Weights of a small mixture-of-experts language model, trained from scratch on English Wikipedia: 8 experts in each of 12 layers.
Below are experts of layer 3 (counted from 0) of a mixture-of-experts language model. Rows are named router (the router's row for the expert), up (a neuron's input weights, with its number) and show model dimensions 0-63. Each number is 128 + 24 x the weight over its row's rms, rounded and kept within 0 to 255.
Before each expert's rows: "mostly gets" lists some tokens that are sent to it at least half of the time. This comes from a sample of Wikipedia text that the model never trained on.

# expert 4
mostly gets: " was", " he", " that", " is", " it", " are"
router [ 97 147 142 136 183 108 125 132 119 141 154 159 126  72 128  92 142 117 159 101 129 124 141 117 119 136 124  99  97 132 143 135 129 137 130 178 129 149 138 144 158  97  97 126 160 103 140 110 120 212 101 145 116 141 124 162 133 108  94 136 123 106 184 159]
up0 [163 168  81 114 173 158 122  96 107  82 122 150 100 128 135 131  97 119 140  99  89 110 126  96 135 164 108 153 115 138 142 130 154 157 159 162 114 139 118 149 120 166 116 113 104 136 109 113 125 139 139 156 101 126 112 103 146 135 117 122 134 111 109 121]
up1 [138 140 113 142 156 122 138  66  97 144 117 103 151 130 107 115 125 164 160 139 124  93  99 158 117 176 103 129 143 148  79 134 107 120  99 115 146 157  96 123 166 137 107 127 100 147 167 134 146 125 150  81 131  91 154 107 142 164  87 111 127 158 155 138]
up2 [139 167 131 163 109 115 154 136  83 127 134 132 113 145 134  97 111  98 161 147 128 146  93  96 113 104 101 118 147 135 105 167 102 143 131 147 142 131 156 172 104  96 166 134 156 145 135 121 143 138 126 133 103 125 108 155 117 124 103 150  77 128 111 100]
up3 [114 151 104 112 157 110 136 150  94 119 140 121 110 148 110 109 108  86 127 147 120 152 129 135 135 160 106 130 112 160 155 146 116 198 185 113 146 162 117 101 160 116  95 141 118 123 122 164 159 100 124 166 129 119  98 105 135 101  93 162  84 109 116 120]
up4 [167 148 125 144 124 110 119 141 106 106 141 133 148 121 138 117  72 106 176 107 107 104 119  72 159 117 140 134  67 132 135 103 124 155 179 131 175  96 160 144 155 109 110 134  98 110 147 137 113 163 112 120 121 128  99 148 151 151 109 115 139 101 135 120]
up5 [105 149 124  86 146 131 120  93 121 156 118 111 138 145 136 141 103 136 122 153 120 131 192 126  98 135  93 102 138 183 127 119  86 198 123 124 148 188 155 144  76 118 111 119 122 121 104 136  78 129 112 147 110 140  88 131 138 154 123 153 145 139 146 132]
up6 [100 148 159 154 131 101  97 155 163 123 147 145 156 114 135 147 134  99  93 139 125 162 121 120 115 138 123 155 165 133 149 141 112 133  98 112 125  82 126 117 122 102  94 109 143 155 108 105 154 134 133 168 137 116 130 161 144 101 121 145  89 100 135 104]
up7 [152 172 148 143 120 161 133 118  89 116 126  90 128 100 210 147 108 133 119 114  88  99 114 110 146 136 140 133 144 103 151 141 134 164 128 140 160 135 107 164 140 147 139 106 123 116 144 124 143 128 113 139 125 141 113 117 165 130 124 102 120 113 127  98]
up8 [119 129 133 137  88 106 108 145 104 127 102 106  87 122 136  95 122 130  97 155 150 159 119 155 153 176 145 164  83 128 118 108 133 150 128 112  88 183 116 171 127 133 134  91 176 127 117 156 127 156 152 144 152  94 111 143 127 133  99 157  87 142 115 157]
up9 [ 85 162 109 112 164 158 133 126 160  93 138 167 131 152 141 120 103 122 116 131 143 162 115 161 130 142 123 140 122 106 131 141 114 151 155 149  68 134 118  91 145 165  77  80  95 146 128 150 163  76 111 109 120 119 133  99 150 155  75  93 119 100 141 138]
up10 [ 99 111  92 156 146 130 133 136 126 165 105 151 134 111 150 139 138 105 163 108 109 146 103 110 123  95 138 151 103 102 116 139 114 140 164 148 115 117 131 133 126 137 142 131 142 106 107 135 129 134 180 105 122 141 125 142  99 196 155 117 164 117 108 104]
up11 [147 125  88 149 138 126  87 143 180 110 137 129 100  87 133 120 140 161 108 101 129 117 150 133 106 110 104 120 108 121 158 118 124  92 102 144 142 131 149 133 121 129 121 102  75 147 189 103 133  98 152 137 151 131 130 121 129 106 180 153 148 168 129 124]
up12 [146 159 141  94 135 163  86  96 136 164 110 150 160 101 113 113 137 130 144 166  89 110 133 102 146  88 168 134 115 122 107 119 127 147 133  91 126 114 105 119 164 123 128 110 140 117 110 111 136 180 124 119  83 128 117 111 135  77 142 133 121 171 153 118]
up13 [169 172 143 138 151  90  88 180 118 139 112 131 129 104 147 113 108 121 153 114 158 124 136  94  94  97 156 156 150 130 122 105 135 122  69 158 142 137 129 163 144 109 129 174 130 151 111 140 128 148  67 110 112 104 127 118 178 107 152 140 107  88 123 112]
up14 [159 113 139 123 164 134  91 116 150 153 138 105 154 165 123 148 133  71 136 134 128 135 109 157 160 111 126 128 163 165 142 132 146 125 188  91  93 141 113 166 102  47 118 144 115 151 116 134 124 122 139 149 149 139  90 158 136 131 109 146 124 110 140 148]
up15 [100 170 144 120 161 161 120 121  88 145 120 113 145 123 133 148 119 142 133 141 129 126 122 100 112 112 110 121 122 124 195 160 149 142 109 107  56 141  82 111  98 123 124  82 173 119 136 112 142 125 135 129 158 129  94 127 142 140 106 132 124 119 107 101]

# expert 3
mostly gets: "hes", "ges", "ins", "hen", "ars", "о"
router [150  92 129 103 128 122 140 152 102 147 152 126  95 149 115 111 126 106 112  78 146 125  93 134 103 160  91 114 103 120 127 129 137 157 155 128 125 101 104 108 145 177 140 120 121 170 170 117 117 113 176 130 115 102  98 127 130 157 114  90 145 138 127  78]
up0 [127 139 154 139 128 119 147 136 133 140 156 164  83 124 135 133 102  93 113 114 125 165 151 100 135 180  91 143  94 130 131 146 152 113  83 160 148 166 149 144 109 164  89 118 108 124 166 131 103 108 113 123 141 108 122 178 111 159 126 109 140  89 110 149]
up1 [126 113 133  91 102 132  92 103 145 107 138 177 124  85 178 159 147 128 132 118  91 108 120 138 123 184 107 157 137 116 129 111 111 133 182 138 121 130 125 164 129 128 107 170 140 141 114 116  86 127 136  95  70 138 124 149 135 123  91 141 129 139 152 166]
up2 [145 104 132  80 136 124 106 166  70 163 131 112 109 110 167 121 139 125 129 149  76 142 151 113 122 177 151 110 132 133 121 121 116 137 124 175 160 132 108 120  96 147  96 123 129 139 127 134 113 115 104 150 121 110 120 137 120 158  92 145 140 111 131 107]
up3 [159 126 153 130 122  89 124 150 132 160 111 120 159 133 105 153 113 162 115 148 113 125 129 129  94 108 109 136 129 128 117 123 128  99 150  76 130 120 107 120 113  86  85 121 127 118 172  66 167 144 118 134 125 142 137 135 132  87 163  68 125  99 114 142]
up4 [104 145 145 142 149 116 149 159 128 138 121 117 106 166 118 115 109 127 115 124 111 133 113 121 123 114 129 124 138 143 127 125 147 135 150  90 119 108 136 146 108 177 146 156 140 121 127 154  94 115 131 101 122 111  95 139 105 119  98 116 139 109 153  69]
up5 [ 71 100  90 177 151 134 134 175 128 157 132 139 132 135 121 123 115  90  85 116 117 113 152 145 158 156 158 101 119 128  85 106 122 158  98 137 139 105 199 125  88 123 120 130 117 156 137 132 110 135 150 137  99 161 134  99 133 160 121 108 154 109 139 149]
up6 [107 131 117 126 109 125  90 102 120 160 128  87 100 100 118 166 102 116 113 129 145 160  77 153 113 116 116 139 127 135 153 169 149 137 116 101 107 161 174 117 139 171 112 127 105 138 178 108 142 109 116 149  69 126 115 127 148 117 135  72  94 114 159 119]
up7 [104  93 161 130 130 138  74 137 137 148 171 150 180 172 125 172 141  86 144 131 100 146 131 177 131  92 140 137 156 111 126 126 107 142 113 161 133 126 108 135 144 105 142 175 140 122 137 118 121 121 129 153 108 114 151 125 120  77 159 111 131 144 115 135]
up8 [ 91 115 110 164 129  79 117 145 120 143 136 115 112 120 121 118 138 146 107 159 145 164 135 146 140  84 152 138 145 121 115 115 132 127 146 151 148 124 140 133 101 123 102 125 112 166 112 140 157  98 118 146 116 133  98 122 172 145 167  87 147 165 184 144]
up9 [148  97 131 127 106  80  91 131 141 139 145 113 135 119 127 115 160 112  98 130  92 146 140 176 114 132 124 134 117 124 146 139  95 148  87 108 129 117 104 122 175 142 170 100 161  88 166 159 135 130 160 121 141 144 106 124 171 177 145 108 119 137 134 120]
up10 [117 151 118 166 135 136 114 158 135 139 107 164 120 128 150 119 127 135 128 174 151 129 176 155 123 173 168 159 155 133 137 148  96 135 160 157 108 106 166 115 116 172 167  87 111 152 163 158 136 124 150 190 156 174 136 118 134 122  78 113 136 105 149 109]
up11 [123  99 115 125 142 125 124 112 121 131 141 167 132 106 132 134 130 133 138  84 113 132 103 185 119  73 116  76 117 101 144 148 155 126 106  98 143 132 170 153 164 134 147 127  93 144 158  92 132 124 151 179  90 146 123 131 117 114 125 146 137 108 135 128]
up12 [133 112  90  92 121 136 110 124 135 122  94 135 175 131 139 160 141 112 116 114 116 151 182 118 136 125 150 167  71 131 109 117 120 142 161 124 136 111 114 119 141 127 131 136 125 124 150 138  91 176 103  94 102 140 102 150 160 127 123 140 146 105 106 111]
up13 [109 121 116 107 150 147 124 187 101 126  88 104 126 106 159 129 161  84 133 114 130 153 139 141 131 131 131  82 154 112 127 127 117  98 160 135 147 120 155 141 120 124 153 134  87 118 144 104 152 145 110 120 131 110 124 150 169 108 110  78 126  94 157 117]
up14 [116 118  89 127 165  76 139 123 124 105  92 175 106 116 100 105 100 104 149 113 169 111 127 149 151 108 146 116 126  80 121 139  98 168 126 142 112 124 144 120 116 142  82 123  96 109 130 146 116 153 120 147  91 104 103 137 104  90 145  96 102  91 176 181]
up15 [148  81 126 156 106  86 143 120 121 116 147 125 112 107 125 126 118  87 120 125 139 129  96 134 135 146 119 149 125 125 135 132 128  98 119 142 170 145 137 140 142  85 128 168 131 179 111 121  98 112  98 157 107 109  99 137 115 140 150 107  95 103 121  99]

# expert 5
mostly gets: " national", " within", " American", " age", " public", " School"
router [127  87 125  90 141 132 135 150 112 138 165 128 105 137  98 138 146 112 117  57 158 119  95 135 121 153  99 119  99 144 119 118 140 148 142 106 120 126  82 109 133 152 138 107 124 173 170 108 120 111 175 130 112  81 107 135 124 138  97 106 143 150 131  95]
up0 [140  86 126 125 116 129 109  93 113 160 153 173  94 103 115 127 155 124  96 144 102 100 124 157 184 132 139 149 133 148 106 143 137 153 127 101 155 119 138 115 162 118 130 117 132 136 100 127 122 135 108 169 123 113 114  90 128 126 104 132 185 121 119 178]
up1 [140 127 170 123 136 100 104 126 155 131 134 115 125 154 146 156 143 142 126 114  85 117 163 151 151 155 144 167 142 130 135 108 125 147  98 127 111  98 144 139 155 148 145 135 148 166 124  86 140 145 105 137  84 115 147 102 177 164 134 126 131 124 163  86]
up2 [ 64 185 158 109 102  99 138 110 139 148 111 116 100 173 120 140 116 139 119 119 132 100 145 111 110 135 151 171  75 116 103 197 110  98 109 132 143 138 131 136 115 168 142 120 119 137 130 119 116 161 155 164 105 135 137 170 160 128 109 125  90 140 156 115]
up3 [104 171 158  91 163 174 155 122  98 122 117 168 130 166 134 143 106  85 139 125 162 148 151 153 132  88 158 129 104 144 132 138  93 156 142  58  97 131 143 105  92 115 122 112 155 133 119 114 147 149 141 161 142 168 110 144 150 146 102  88 136 137 157 128]
up4 [127 164 153 125 150 157 107 156  88 153 146 174 106 152  79 118  89 129 153 125 132  93 108 122 156 100 140 129 132 139 132 125 134 140 132  61 100  91 108 155 131 113 109 147 155 143 103 136  97  91 107 110 130  84 137 131 159 107 129 121 128 130 124 130]
up5 [130 167 130 145 157 172 127 113 152 127 128 139 120 132 127 145 115 115 133 127 153  50 152 171 137 125 110  84 102 127 151 111 136 167 140 109  95 155 122 156 135 108 179 151 143 146 164 118  61 130 168 141 125 152  99 127 130 112 147 131 128 133 133 125]
up6 [174 136 153 107  65 126 148 128 132 119 141 126 125 138 140  84 187 123 147 115 169 143 114 130 118 167 136 121 138 152 116 126 118 128 121 110 145 152 132 173 151 122 144 132 156 138 158 121  99  83 126 166  93 130  95 128 185 127 137 129 154 135 156 148]
up7 [108 152 159 124 104 157 133  90 116 149 151 120  96 152 124 111 132 108 127 103 147 133 113 169 125 152 155 127 131 156 131 126 125 131 105 122 116 151 105 150 113 154 126 114 101 119 161  92 138 108 154 123 154 142  96 136 144 122 107 113 194 126 150 137]
up8 [108 133 120 160 151  96 134 158 122  98 134 130  89 134 148 135 129 116 126 119 114 122 144 140 129 127  88 111 153 180 153 149 124 140 155 109 154 117 166 128  79  89 163 110 110 163 139 109 135 138 138 167 107 107 124  89 103 127 145  92 148 146 145 148]
up9 [102 103 152  69 132 103 103 112 139 147 124 175 165 125 132 149 101 151 131 146  84 122 130 150  96  86 148 132  93 135 124 126 132 144 113  96 166 125 115 128  82  89 116 182 112 150 145 153 128 108 121 110  87  75 149 143 137 137 125 115 141 125  93  87]
up10 [141 137 126 143 115 100 177  99 134 155 117 113  75 119 114 150 175 116 142 110 138 133 142  91  88 146 138 134  86 147 141 146 110  93 146 120 117 147 134 158 154 132 141  97 141 180 154 157 101 123 138 158 118  98 146 137 143 115 129 105 131 121 142 104]
up11 [129 144 110 102 127 102 123 116 152 126 124 125 153 151 139 139 160 167  82  94 191 122 119 120  93 145 123 117 111 141 134 142 138 112 129 144 118 148 145 103 155 149 126 102 173 100 166 118 138 159 118 101 115  84 146 108 137 130  67 131 141 140 168 122]
up12 [131 161 172 148 110 104  86 109 126 111 114 121 110 122  89 104 153 159 151 125 110  89 150 123 123 112 139  90 146  92 126 135 134 175 122 142 123 125 115 127 149 146 104 145 148 127 105 120 152 108 132 135 113 182 123 157 142 189 135 101 156 135 106 105]
up13 [148 165 134  92 137 122 135 119 105 111 127 128 136  99 144  86 150 145 143 110 164 141 145 139 121 151 120 174  67 103 140 173 126 178 119  96  99 161 138 121 125 198 142  96 116 139 130 115  93 170 156 172 159 137 135 130 126 138 105 142 152 127  91 120]
up14 [132 122 168 154 122 173 127 137 108 114 173 131  99 134 134 154 145 145 134 180 201  95 124 130 134  96 146 118  88 126 109 144 108 112 137  93 145  94  98 136 164 139 126  93 131 164 132 118 136 139 150 122 157 121 151 164 118  96 140 114 144 168 108 130]
up15 [ 88  93 131 135 150 136 110 145  80 173 102 127 172 150 128 130 133 135 184 166 154 163 111 136 116 163 165  66  99 150 120 129 109 116 138 109 112 124 119 131 128 164 136  85 111 141 160 149  79 103 118 150  88 100  95 109 128 118 133  82 120 139 139 152]

# expert 6
mostly gets: "The", "In", "|---|---|---|---|", " Total:", "On", "Personal"
router [136 149 126 109  81 125 107 153 102 159  72 137 117 148 138 154 101 129 134 138 120 119 117 169  37 126 158 129 146 144 132 137 133 132 118 124  88 108 152 141 113  90 158 126  94 125 142 121 129  98  93 131 118 129 113 162 136 142 130 133 149 127 106 123]
up33 [100 125 157 155 148 113 113 112 108 122 131 143  91 179 134  91 142 160 131 113 120 123 180 174 110 143 121 115 137 125 133 127 102 123 112 151 131 111 144 115 169 114 141 118 154 138 105  72 106 104 130 135 126 122  83 125 146 172 146 144 115 160 114 153]
up34 [142 154 124 118  87 105 150 184 143 134 101 160 154 151 108 161 158 116 147 110  86 143 107 147 128 137 101 116 148 158 122  84 155 120  58 136 119 143 106 100 120 124 145  99  95  89 115 117 123 127 133 135 106 119 104 202 123 150 146 134 168  93 111 170]
up35 [114 102 107 105 120 138 126  97 151 152 135 192 107 138 131  94 151 108 172 129 117 153 180 139 115 100  95 111 130 128 137  93 129  95 143 120 130 124 141 116 152 104 133 152 157 101 107 120  93 145 163 135 166 164 108 151 109 139 124 107 143 170 164 133]
up36 [ 93 114 145 108 151 155 152 124 147 135 126 152 128 137 162 128 123 109 125 156 113 127 110 146 131 140 148 133 155 132  83 113 123 109 128 155 109  81 130 126 145 128  96 136 107 121 110 158  84  96 111 112 129 146 117 137 174 173 163  92 139 117 131 127]
up37 [102 136 141 159  87 133 137 135 153 153 138  97 144 191  89 167 127 154 127  85  75  90 107 158 146 131 101 114 118 168 165 124 113 106 129 103 141 112 122 100 119 135 150 129 115 118 138 128 129 117  89 123 117 103 140 150 134 106  97  82 150 109 162 137]
up38 [168 155 100 140  94 126 122  99 120 123 108  98 110 128 126 116 123 189 106 140 150 115 104 151 127 129 144 131  94 173 119 170 127 158 130 101  86 118 144 130 173 106 127 114 150 155 174 148 138 170 126 138 146 121 102 142 159 176 137 140 127 127 133 132]
up39 [132 160 135 159 149 126  89 102 119 115 117  97 131 149 162 110 156 124 146 167 130 154 120 135 115 103 139  91 137 133 152 137 185 132 135  92 110 103 121 116 187 111 123 107 137 202 146 118 180 124 119 162 134  88 105  78 116 113 132 138 157 165 144 134]
up40 [123 114 132 100 112 144  95  91  86 157 127 119 105 123 157 158 163 115 121 156 157 136 123 123 136 156 141 167  87 103 124 121 120 111 122 121 121 106 145 126 121 117 122 109  91  97 114  51 130  81 118 140 124 142 143 115 161 150 150 142 110 163 121 128]
up41 [ 99 143 146 163 167 106 136 176 114 126  66 138 131 131 133 178 136 150 127 137 144 138  91 144 135 122  92 181 117 135 138 152 114 142  90 128 125  99 154 108 151 160 111 147 136 110 116 147 133 109 153 121 128 131 123 120 134 138 113 104 141 121 124 118]
up42 [127 110 140 145 120  75 119 166 124 165 123 109 117 105 143 127 111 131 139  95  99 139 158 128  82 102 169 135 125 153  86 129  99 121  85 118  70 110 114 153 142 109 144 122 108 129 128 143 106  86 127 140 101 120 134 138 111 171 136 141 145 172 150 133]
up43 [117 151 126 114 165 140 119 125 115 111 132 116 124 130 134 154 124 135 141 112 114 171 139 122  96 147 167  90 127 107  81 141 118 126 131 141 153 141 116 122 120 138 131 159  91 135 146 142  99 141 130 134 100 115 140 112  95 130 173 110 152 151 130 105]
up44 [140 125 116 144 120 125 121 102 141 114 104 136 142 106  95 114  92 143 142 128 147 117  75 120 123 102 134 125  94 116 112 164 153 119 108 134  44 164 149 149 126 150 154  97 130 147  87 116 131 153 139 123 118  91 121 114 105  98 101 102 154 176 204 145]
up45 [104 141 132  95 107 146  95  90 149 133 104 134 143 150 189 146 126 131 155 123 147 164 112 110 113 138 174 137 105 149 160 113 128 155 103  87 110 102 124 156 136 124 102 144  91 135 135 125 124  95 157 112 144 123 135 138 120  85 138  94 115 114 124 114]
up46 [141 154 127 159 102 141 132 113 112 160 126 128 100 158 153 104 147 143 145 146 129 145 161 150 147 131 146 135 146 133 115 119  97 136 104  92 103  76 168 160  80 112 117 135 132 110 134 142 137 140 124 130 116 139  93 154 166  88 143 153 128 144 115 118]
up47 [129 175 144 134 137 102 121 175  96 142 121 170 134 129 128 107 115 130  94 140  92 115 132 177 128 155 151 107 158 107 158  97 116 119 133 124 138 152 169 154 143 112 115 119 162 110 141 126 178 104 128 151 115 105 127 123 146  85 127 166 116  86 113 110]
up48 [ 91 181 115 140  81 143 152 119 103 141 129 128 140 131 106 143 152 126 155 138  91 107 143 124  92 143 166 135 114 134 144 148  86 133 154 134  96 130 114 163 117  91 144 182 119 120  98 170 143 149 113 120 161 113  94 146 156 115  91 130 120 137 136 101]

# expert 7
mostly gets: " ", " f", " l", " d", " s", " c"
router [149 109 153 116 121 111 137 144 105 146 166 132 103 177 123  68 145  97 118  99 156 116 113 125 107 140 106 150  78 129  93 118 124 146 148 129 136 111  81 122 128 149 125 101 122 160 167 107 128 133 169 132 118 121  90 116 129 127 124  98 142 136 117  95]
up33 [168 121 177 113 132  92 150 156 143 160 115 150 135 111 120 146 158 115  84 121 112 129 145 192 119 114 134 176 117 129 141 122  77 162 107 125 144 144 100 113 153 128 118 161 145  84 140 126 160 159 156 168 141 193 133 109 151 118 115 124  62 139 130 111]
up34 [135  98 157 156 108  94 110 120 118  72 120 138 128 111 111 143 138  91 137 135 131 134  96 131 135 154 117 130  64 140 111 178 126 138 139 127 119  98 158 168 123 148 115 155 112 146 185 102 128 130 136 149  95 116 113 149 134 139  78 117 151 131 162 123]
up35 [139 145 155  99 173 148 139 115  92 144 119 149 146 147  89 140 126 134 136  82 103  92 108 150 123  88 145 182 113 122  81  81 106 117 160 154 120 162 121 142 127 149 111 140 121 115 115  94 108 116 135 140 132 150 118 119 162  93 164 137 126 141 122 155]
up36 [135 189 161 162 141 140 128 119 181  93 108 139  52 116 159 128 141 117 142 149 105 127 116 117  99 163 162 153 132 139 111 124 135 135 143 148 151 123 112 140 109 103 127 158 142 117 112 154 138 116 145 135 112  84 155 117 165 129 104 148 126 121 166 122]
up37 [100 168 130 110 145 112 127 140  94 102 120 129 143 119  85 110 100 108 155 114 155 111 111 149 114 139 167 120 103 140 164 166 108 112  73 108 140  99 123 166 129 108  70 162 120 134 149 120 150  83 161 147 117 141 148 102 132 116 139 123 122 145 166 107]
up38 [160 177  86 154 139 183 105 122 141 160 142 126 116 147 174 151 164 166 132 118 136  85 148 148 163 116 153 161 125 125  91 170 123 116 170  95 144 102 118 130 134 171 143 112 129 130 147  52 115 148  64 141 142 143 123 153 142 149 124 100 149 103  86  89]
up39 [142 126 144 158  95 124 133 121 126 136 146  88 114 169  88 142 122 104 168 167  82 107 162 145 169 124 151 106 115 157 132 156 150 164 150 114 114 105 116 152 132 111 149 116 167 115 150 117 105 199 103 109 141 110  89 134 120 112 124 117 146 163 146 125]
up40 [136 144 173 167  90  98 108 147  95 153 129 137 140 113 137 125  95 114  50 174 136 123 139 132 164 141 163 140 114 130 159 104 140 109 182 110  83 118 151 174 129 149 125 122 106 103 148 119 126 135 111 122 152 129 120 123 115  95  84 121 121 118 142 153]
up41 [116 176 140 125 154 135 133 151 130 143 118 127 164 132 137 129 109 105  89 115 157 149 122 116 106 114  61 143  65 121  96  92 109 150 139 168 185 161 142 146 121 110 140 166 137  75 122 130  89 110 135 134 117 118 140 108 119 146 115 141 113 119 114 112]
up42 [195 102 122 154  86 128 129 125 134 144 124 158 134 152 111  83 121  92 116 188 138 144 131 121 113 136  80 106  92 119 132 123 114 109 119 124 136 117 177 160 118 101 105 130 163 153 117  88 102 138 137 151 130  99  85 153 128 116 126 133 120 105 146 165]
up43 [ 77 155 133 107  88 120 129 106 113 120 105 132 119 113 111 115 131 110 114 104 134 110 125 134 147 150 125 132 162 120 142 127 101 113 144 125 127 155 141  60 145 157 138 116 145  82 185 144 130 145 163 114  96 145 129 170 148 116 118  86 147 148 121 101]
up44 [150 129 116  96 111 134 124 113 132 118 113 133  59 108 138 164 114 141 143 130 106  92  84 118  98 141 115  99 117 125 112 135 112 119  93 127 108 125 170 131 168 104 118  96 143 117 149  92 101 101 135 110 120  75 110 114 165 118 137 142 124 204 114 145]
up45 [123 144 157 141 123  88 116 104 116 137 161 104 123 102 130 151 137 126 155 137 121 144 114 106 106 137 151 144 131 106 135 108 117 130  92 101 150 137 127 143 122 166  96 140 100 119 156  86 125 117 163 173  98 146 127 172  90 102 128 118 117 109 103 127]
up46 [ 94 100  83  75 132 152  89 110 130 129 128 140 163 150 109 109 121 144 106 158 120 113 156 158  65 151 156 138  98 143 109 160 133 117 135 174 119 120 136 135 111  86 115 145  85 152 152 120 155 119 130 123 142 115 122 124 122 117 131 109 170 136  96 122]
up47 [ 93 100 162 165 162 110 134 113 142 135 149 108 151 125 104 109 117 130 108 118 113 146 121  99 129 148 134 110 138 144 161  95 121  95 144 101 133 116 170 136 156 116 101 125 147  77 104  92 136 145 158 114  75 111 107 119 124 114 116 123 188 187 186 136]
up48 [102 119 174 140  95  90 145  88 139 140 149 145 108 132 128 128  92 118 156 144 114 168 116 102 125 158 115 136 154 130 108 147 124 114 130 147 157 141 136 161 155 163 137 120 129 114 144 101  80 146 118 168 144 141 122 163 120 105 145 153 151  93 102 144]

# expert 1
mostly gets: " San", " Sant", " Frank", "ov", " Ha", " Mc"
router [150 100 133 102 142 133 120 133 103 146 154 123  99 134 113 113 139 115 117  61 175 112  93 107 124 154  84 115 115 123 134 113 128 161 161 117 107 128  98 111 124 159 148 135 132 161 161 113 117 123 184 128 117 101  99 131 122 152 112  92 152 130 129  77]
up0 [118  87 145 112 134 121 115  93 135 176 118 137 123 139 165 123 111 122 142  81 121 116 141  98 110 139 111 124 133 135  94 130 147 133 106  78 127 100 126 168 111 106 172 126 187 110 108 116 128 189 157 178 123  84 116 153 121 164 110 126 103 133 136 197]
up1 [122  80 139 128 174 148 120 132 127 146  99 167 123 124  62 127 122 106 144 135 170 111 159  81 142 108  82  83 130 123 152 148 102 117 132 126 143 167 111  93 114 138 156 160 127 132 124 101 124 128 114 150  73 143 116 118 143 110 105 111 143 139 155  95]
up2 [132 109 155 146 164 166 125 127 116 148 177 164 121 154 127  96 124 141 166  86 161 119 159 149 136 115 100 114 123 140 145 114 111 145 151 130 115 184 108 115 122 148 125 116 108  93 129 134  92 170 120 133 125 138 113 121 127 137 134 170 134 146 155  74]
up3 [108 164 148 132 135 125  81 102 145 142  96 148 102 119 166 161 147 125 131 140 125 100 128  99 149 155 141 110 152 136 151 114 126 150 151  97  47 129 159 140 120 115 113 110 194 106 157 124 173 151 172 133 148  99  72 132 122 117 121 109 132 130 196 135]
up4 [123 128 153 142 143  95 119  84 120 114 138 151 115 111 134 124 116 126  89  88 108 117  84 113 138  96 144 145 119 133 114  97 100 113 144 112 141 152 119 132 128 146 126 164 143  91 166 109 139 170 163 151 155 135 163 127 108  98 129 133 180 151 115 131]
up5 [122 107 135 128 168 160  99  89 104  92 108  95 129  35 159 111 136 119  80 116  76  98 150  77 162 120 141 114  91 117 124 121 115 147 166 151 104 104 115 139 131 158 148 127 159 108 157 136 131 116  99 120 107 141  91 110 156 155 131 115 128 113 113 137]
up6 [130 143 107 159 137 125 113 159 131 138  99  91 121 144 109 140 138 128 142 102 157 104 138 137 106  78 146 129 160  95 108 117 139 115 134 169 136 112 167 153 138 102 124 119 106 146 111  72 126 163  97 135 112 120  98 163 138 116 127  83 135 113 152 147]
up7 [104 106 119 170 132 147 126 135 148 143  95 111 163 128 165 121 138 137 149 136 145 143  51 126 147 156 116 136 103 162 125 131 128 139 124 115 148  92 140 124  76 134 119 130 151  95 187 120 138 126 124 124 170  89 114 127 147 114 113 116  78 129 180 117]
up8 [107 101 125 151 129 153  90 135 140  99 113 128  56 163 112 143 161 117 120 104 173 118 113 138 134 134 112 141 126 100 143 178 179 160 134 128 107 137 112 118 166 144 137 152 108  92 109 113 100 100 171  94 108 101  71  91 137 118 134 116 156 129 153 103]
up9 [153 132 119 170 104 157 110 115  98 152 109  74 111 100 157 123 128 113  69 116 141  93 137 121 122 139 154 188 152 170  89 121  83 139 123 123 123 119 138 126 122 110 127 117 128 127 149  63 139 140 134 114 116  93 110 120 182 136 104 111 123  95 131  91]
up10 [163 147 143 126 158  76 134 147 128 146 159 120 155 137  99 110 128  96 143 127 149 130 131 139 148 174 122 110 112 149 154 136 153 154  94 119 153 110 129 174 153 139 124 106 109 129 124 165 125  99  81 130  92 129 152 160 173 112  90  94 144 120  91 131]
up11 [140 116 128  82 133 130 117 122 149  91 104 140 107 112 119  90 114  93  93 106 110 141 165 165  64 128 108 108 117  96 124  74 120 169 151  89 129 152 104  97 129 171  90  88  92  92 133 141  98 162 149 159 134 139 113 161 144 134 111 111 166 145 160  78]
up12 [127 155 154 155 156 142 107 140 156 147 116  95 139 126 114 160 154 148 132 153 125 111 126 120 108  70 150 156 129 139  98  61  88 124 121 132 154 131 112 158 139 143 130 109 136 117  68 130 106 115 128 150  90 105  94 129 172 117 115 107 112 138  95 114]
up13 [112 142 141 125 135 115  97 120 122 144 129 134 106 140 124 101 159 217 133 178  83 136 113 163 133 133 158 114 154 162 125 130 163 121 150 146 147 108 122 117 138 114 155 109 146 122 140 112 132 139 117 189 109 114 112 152 124 118 148 105 172 138 100 125]
up14 [120 135 138 146 104 108 111  99 104 129 144 109 131  86 130 129 144 101 130 153 134 130 151 107 136 113 119 132  66 154 132 142 127 114 112 122 117 156  77 126 131 122 124 159 157 122 138 126 124 131 106 149 101 115 146 137 159 116 120  89 126 129 127 136]
up15 [136 183 157 147 102 113 118 135 137 104 117 122 148  95 136 124 160 170 135 119 125  93 116 101 122 133 158 138 107 144 166 149 133 171 139 109 138  87 131 117 119 166 172 156 113 110  96  80  47 140 157 175 118 107 124 124 132 161  91 150 113 128 142 179]